{"n_layer": 12, "d_model": 160, "d_expert": 96, "activation": "swiglu", "moe_layers": [0, 1, 2, 3, 4, 5, 6, 7, 8, 9, 10, 11], "routed_scale": 1.73, "init_std_router": 0.017, "lr_router": 0.00113, "vocab_size": 1279, "norm": "rmsnorm", "norm_eps": 1e-05, "beta1": 0.95, "beta2": 0.95, "batch_tokens": 32768, "seq_len": 2048}
Below are experts of layer 3 (counted from 0) of a mixture-of-experts language model. Rows are named router (the router's row for the expert), gate (a neuron's input weights, with its number), up (a neuron's input weights, with its number), down (a neuron's output weights, with its number) and show model dimensions 40-79. Each number is 500 + 25 x the weight over its row's rms, rounded and kept within 0 to 999. Numbers have three digits each.
Before each expert's rows: "mostly gets" lists some tokens that are sent to it at least half of the time. This comes from a sample of Wikipedia text that the model never trained on.

# expert 22
mostly gets: "resent", " design", "ject", "lege", " develop", "fess"
router:499476521490487489495504496491499468522480489505508543555523505457495472502425459533513502508529515506501506545507484521
gate0:505501505537516527530511499454505525500514482497504503514546487515469481511520498491490499477505519498498486483469491529
up0:483503481505422489504540503474489479500521490475495517516510529504527444483499500512458488463507492460502477502485523519
down0:517540466502493497478480529465461472519480441490479496494543491504523516506453497486537521499454486502477500435513506507
gate1:524496507468495507503455519485519509550531549485497484540515522483499447522502485472469538513446502466500480497516489479
up1:508530462508537493486508476499498480489488466497485541552481500506508497465510486510494502478487516462505560544495487520
down1:572501539481445515470495504506486484549497509461475478479482488519519481515510521472486526527450547488551530484565510484
gate2:516522477491474537495486472488476456463491470489545540486520488485482536484551508504475479509472539502513481536550490507
up2:512460497504541513549534499525494553495516518555522490520482505493518519533492522521538470510428495524508496524481523509
down2:493510481515492515475466485476504481486497513450491518514456468522512515529528525500519505475521544513472529463529530460
gate3:542564499511445516528492507514494517507494524492529504529480469544529513470522468477515509536508529504484498491510482515
up3:509507520467530521518491478512526521533513496524478483516520478484515462543503491499487518491520504468474522484534463564
down3:496511476484525480510535499488518480481523496514476480524502513511526507470545466538527502533477493476498539546534481473
gate4:528479520522451515491466522480526492463512514518462456511503512478516486510504545483517489524492501511520521488551517504
up4:523536487564517507519492510502502482474465499454505510522485549503531462485523458523493532531491466514523458484503473512
down4:537509492457500522502473504471495497485518477464476509513488452474484478514476492509526472504503475519464515477466473468
gate5:492489501477539495462561527494479472473496524507511537501505464467516538492563515452504508469457529484474494467505460529
up5:509541458532471462531496484497532478513541505484494507507528514483482512509504542508442472535523521466505520507524534472
down5:477442515440522500527520509502468488479540549508527514461496518500486538526491524494535487513514487499488520506480478495
gate6:522510492520481477488470474500556486519539488473518489488527535499481508485495481527515494516550464467480492505491504497
up6:474534509510490532482499515499518488482567528525499494536514491493484522542507468506511436485529490445558462536463461512
down6:484513507491503467503480521482553507529485495477508512473495467532513527523471478526514532496498439513476516472527495497
gate7:493496487425497452503514494488504471536495483526519511471543530516532492486486470474492498470493449441530498471525514502
up7:536490488542494470559554522510501505471533477475522526494500501479462539516492454488511512470497524524502508495513544485
down7:489553480508505491485518457507494535514471496480536505541523510579536476472483511500500506492479464462492524513547498488
gate8:480499498503525503472515497477464533520470452509498499497496537497480516508519530444522509499504476504498504536525500496
up8:514530516514509491525478499537497502482485515492524510499538500493526464470489521501516539522526489495501508452511570553
down8:518530523456480497534521526500485470524485472505496518490527517489495481487505478495451487495478513506464521507490413491
gate9:481502477488493538471470501478540519514497487523501537464516526497497480524505545546475488515499470516478513529512528494
up9:494461480441533513535492481506507531508524513483514514485465490474535504470511497487510513518517516468510457468450495539
down9:513513507517509497517433498506547468483495473515494478549523513486468493488498490544505487505529486516468477500539508489
gate10:493488451448456512522507475533488498479492492524494532504481506500512468462519497512486467467474496523503474512473474553
up10:460487505508472489489507503515511520528485493511499480504498473561511548497496536479531464494499518456464544450480493499
down10:542507493515496500512484573495533494513510502516482500511493503503523531493505426466494476486517497554499523520517533510
gate11:524499474495515495467520485495530509508521531494466471454503476502514539532487519493520566477502517519504484495522437518
up11:474456517523484503492470512527518511472486529472489522470460533500529520525443506499529435493486500483521472507488489486
down11:530524503495514549478501528523513504500495501477470479467478520457491494532499512492536518509492507475539484500500502522
gate12:478496523482510503513515460498521487541566518500482490489509539469509503476514496515533514493532482495502478508509485498
up12:502515508502450493455501471528521464521479485525537496506515483516548498492488518486521487557450485502526481488505468514
down12:477501507513532525495528535482471532501517518534472525518527508452456501464529516523508500472541486527533500506536497515
gate13:517532527491525506497478475477519512480487473526466528538520535498480509512519525541461507522471504470497513478510437473
up13:498478496521536568510518486516510519551492490503465495470555496423483464485480487503451510484454515489521512504501518457
down13:501499526482521469460538524497491552507534494504474509536485479461481464524534527477529503497551512501460485514471512480
gate14:533491537509463524518520457517483546510484457517537498512492567495505506505492484486507495509469456532503507482524405509
up14:464507509488495461516532502510505511475437524490525522534509480548539499507567465496467544514524535521484487511494465522
down14:482532508482442472454506526542471469516486509476526526482476539479494515452455502497494476492482465519491493477522503528
gate15:524526484508537505504536541491505473520491498487495490497475501498510493525447453519479505501519498464496502500511452501
up15:515494514517540505481502467513521530505497485474514507475503449528517499472465508494504498467467545472520514515504492488
down15:531497556501531518467505459508502475492490480472499471532475486496454516474463490499469482514554524496477490467540540487
gate16:524490503490525492483480486510504430465492445505507515522521488547523497481550511552487481525492453521538498537494509445
up16:546493496479532507494510467483483485475492538468515480517455486532523500533494529506506469511530486502502509517520476527
down16:481514495530487472479550513494509457509504506523508489525490521492527465466495486504503524541501495535530563495547494514
gate17:482511534504500504530540468512522491514475502537498492511462466516524501512503505556478474513494502529511486488480477525
up17:509505525495470501470469472521479530491500514498532477558518496513473503475522490500507517542500538530474479486507482512
down17:491538468490461503535535500454517521473506471458504506489506482527472529462472488487515465528561511552478482493502487501
gate18:514482493499449447492512490466559534535483484522523521496499474506515483516460431516493498480497460458479517518472527545
up18:464462475499556471507508538494520498492516529505522480507511484519497426497498480528475508463538538508511522509503515516
down18:494484544467505473487498516468504529521524514470540557484482499484521477497488484489538539533480505458516501501495441477
gate19:480494505520524433523465484511513493523508472482498508514477533484479477464492485494554487502532491471529494519499459475
up19:507459492483467535492488525531528494511479505541468463505528497535508487494523480456485511512525501513480507512527517516
down19:533492486524502485469499543504480519503531513516528529463466503455521506471492506497485539472474489508495469497517476535
gate20:493483497478487488489499493484444493527444518496515491519552482492526483546482493489504498451498530537446505534471512502
up20:524482504480511470508512495534484492521521482495491499497475509472491524452553506514496508545485467541489526498538551500
down20:504497499530490531514509474547522506465513514462514482476492530506520503506445483538498491488485516528478485506511481522
gate21:445508498470519520498496511499492496571489476529469497500498498515523521481501504447508484473514496510553486474491456511
up21:508534498467499511490508513531530506504473547494495465514516527497514481540479450549544533514545537513485513515463504545
down21:501524502510489552530534488473474473505511480526467476510533538442539513502486559507482466511514530475479524483499544547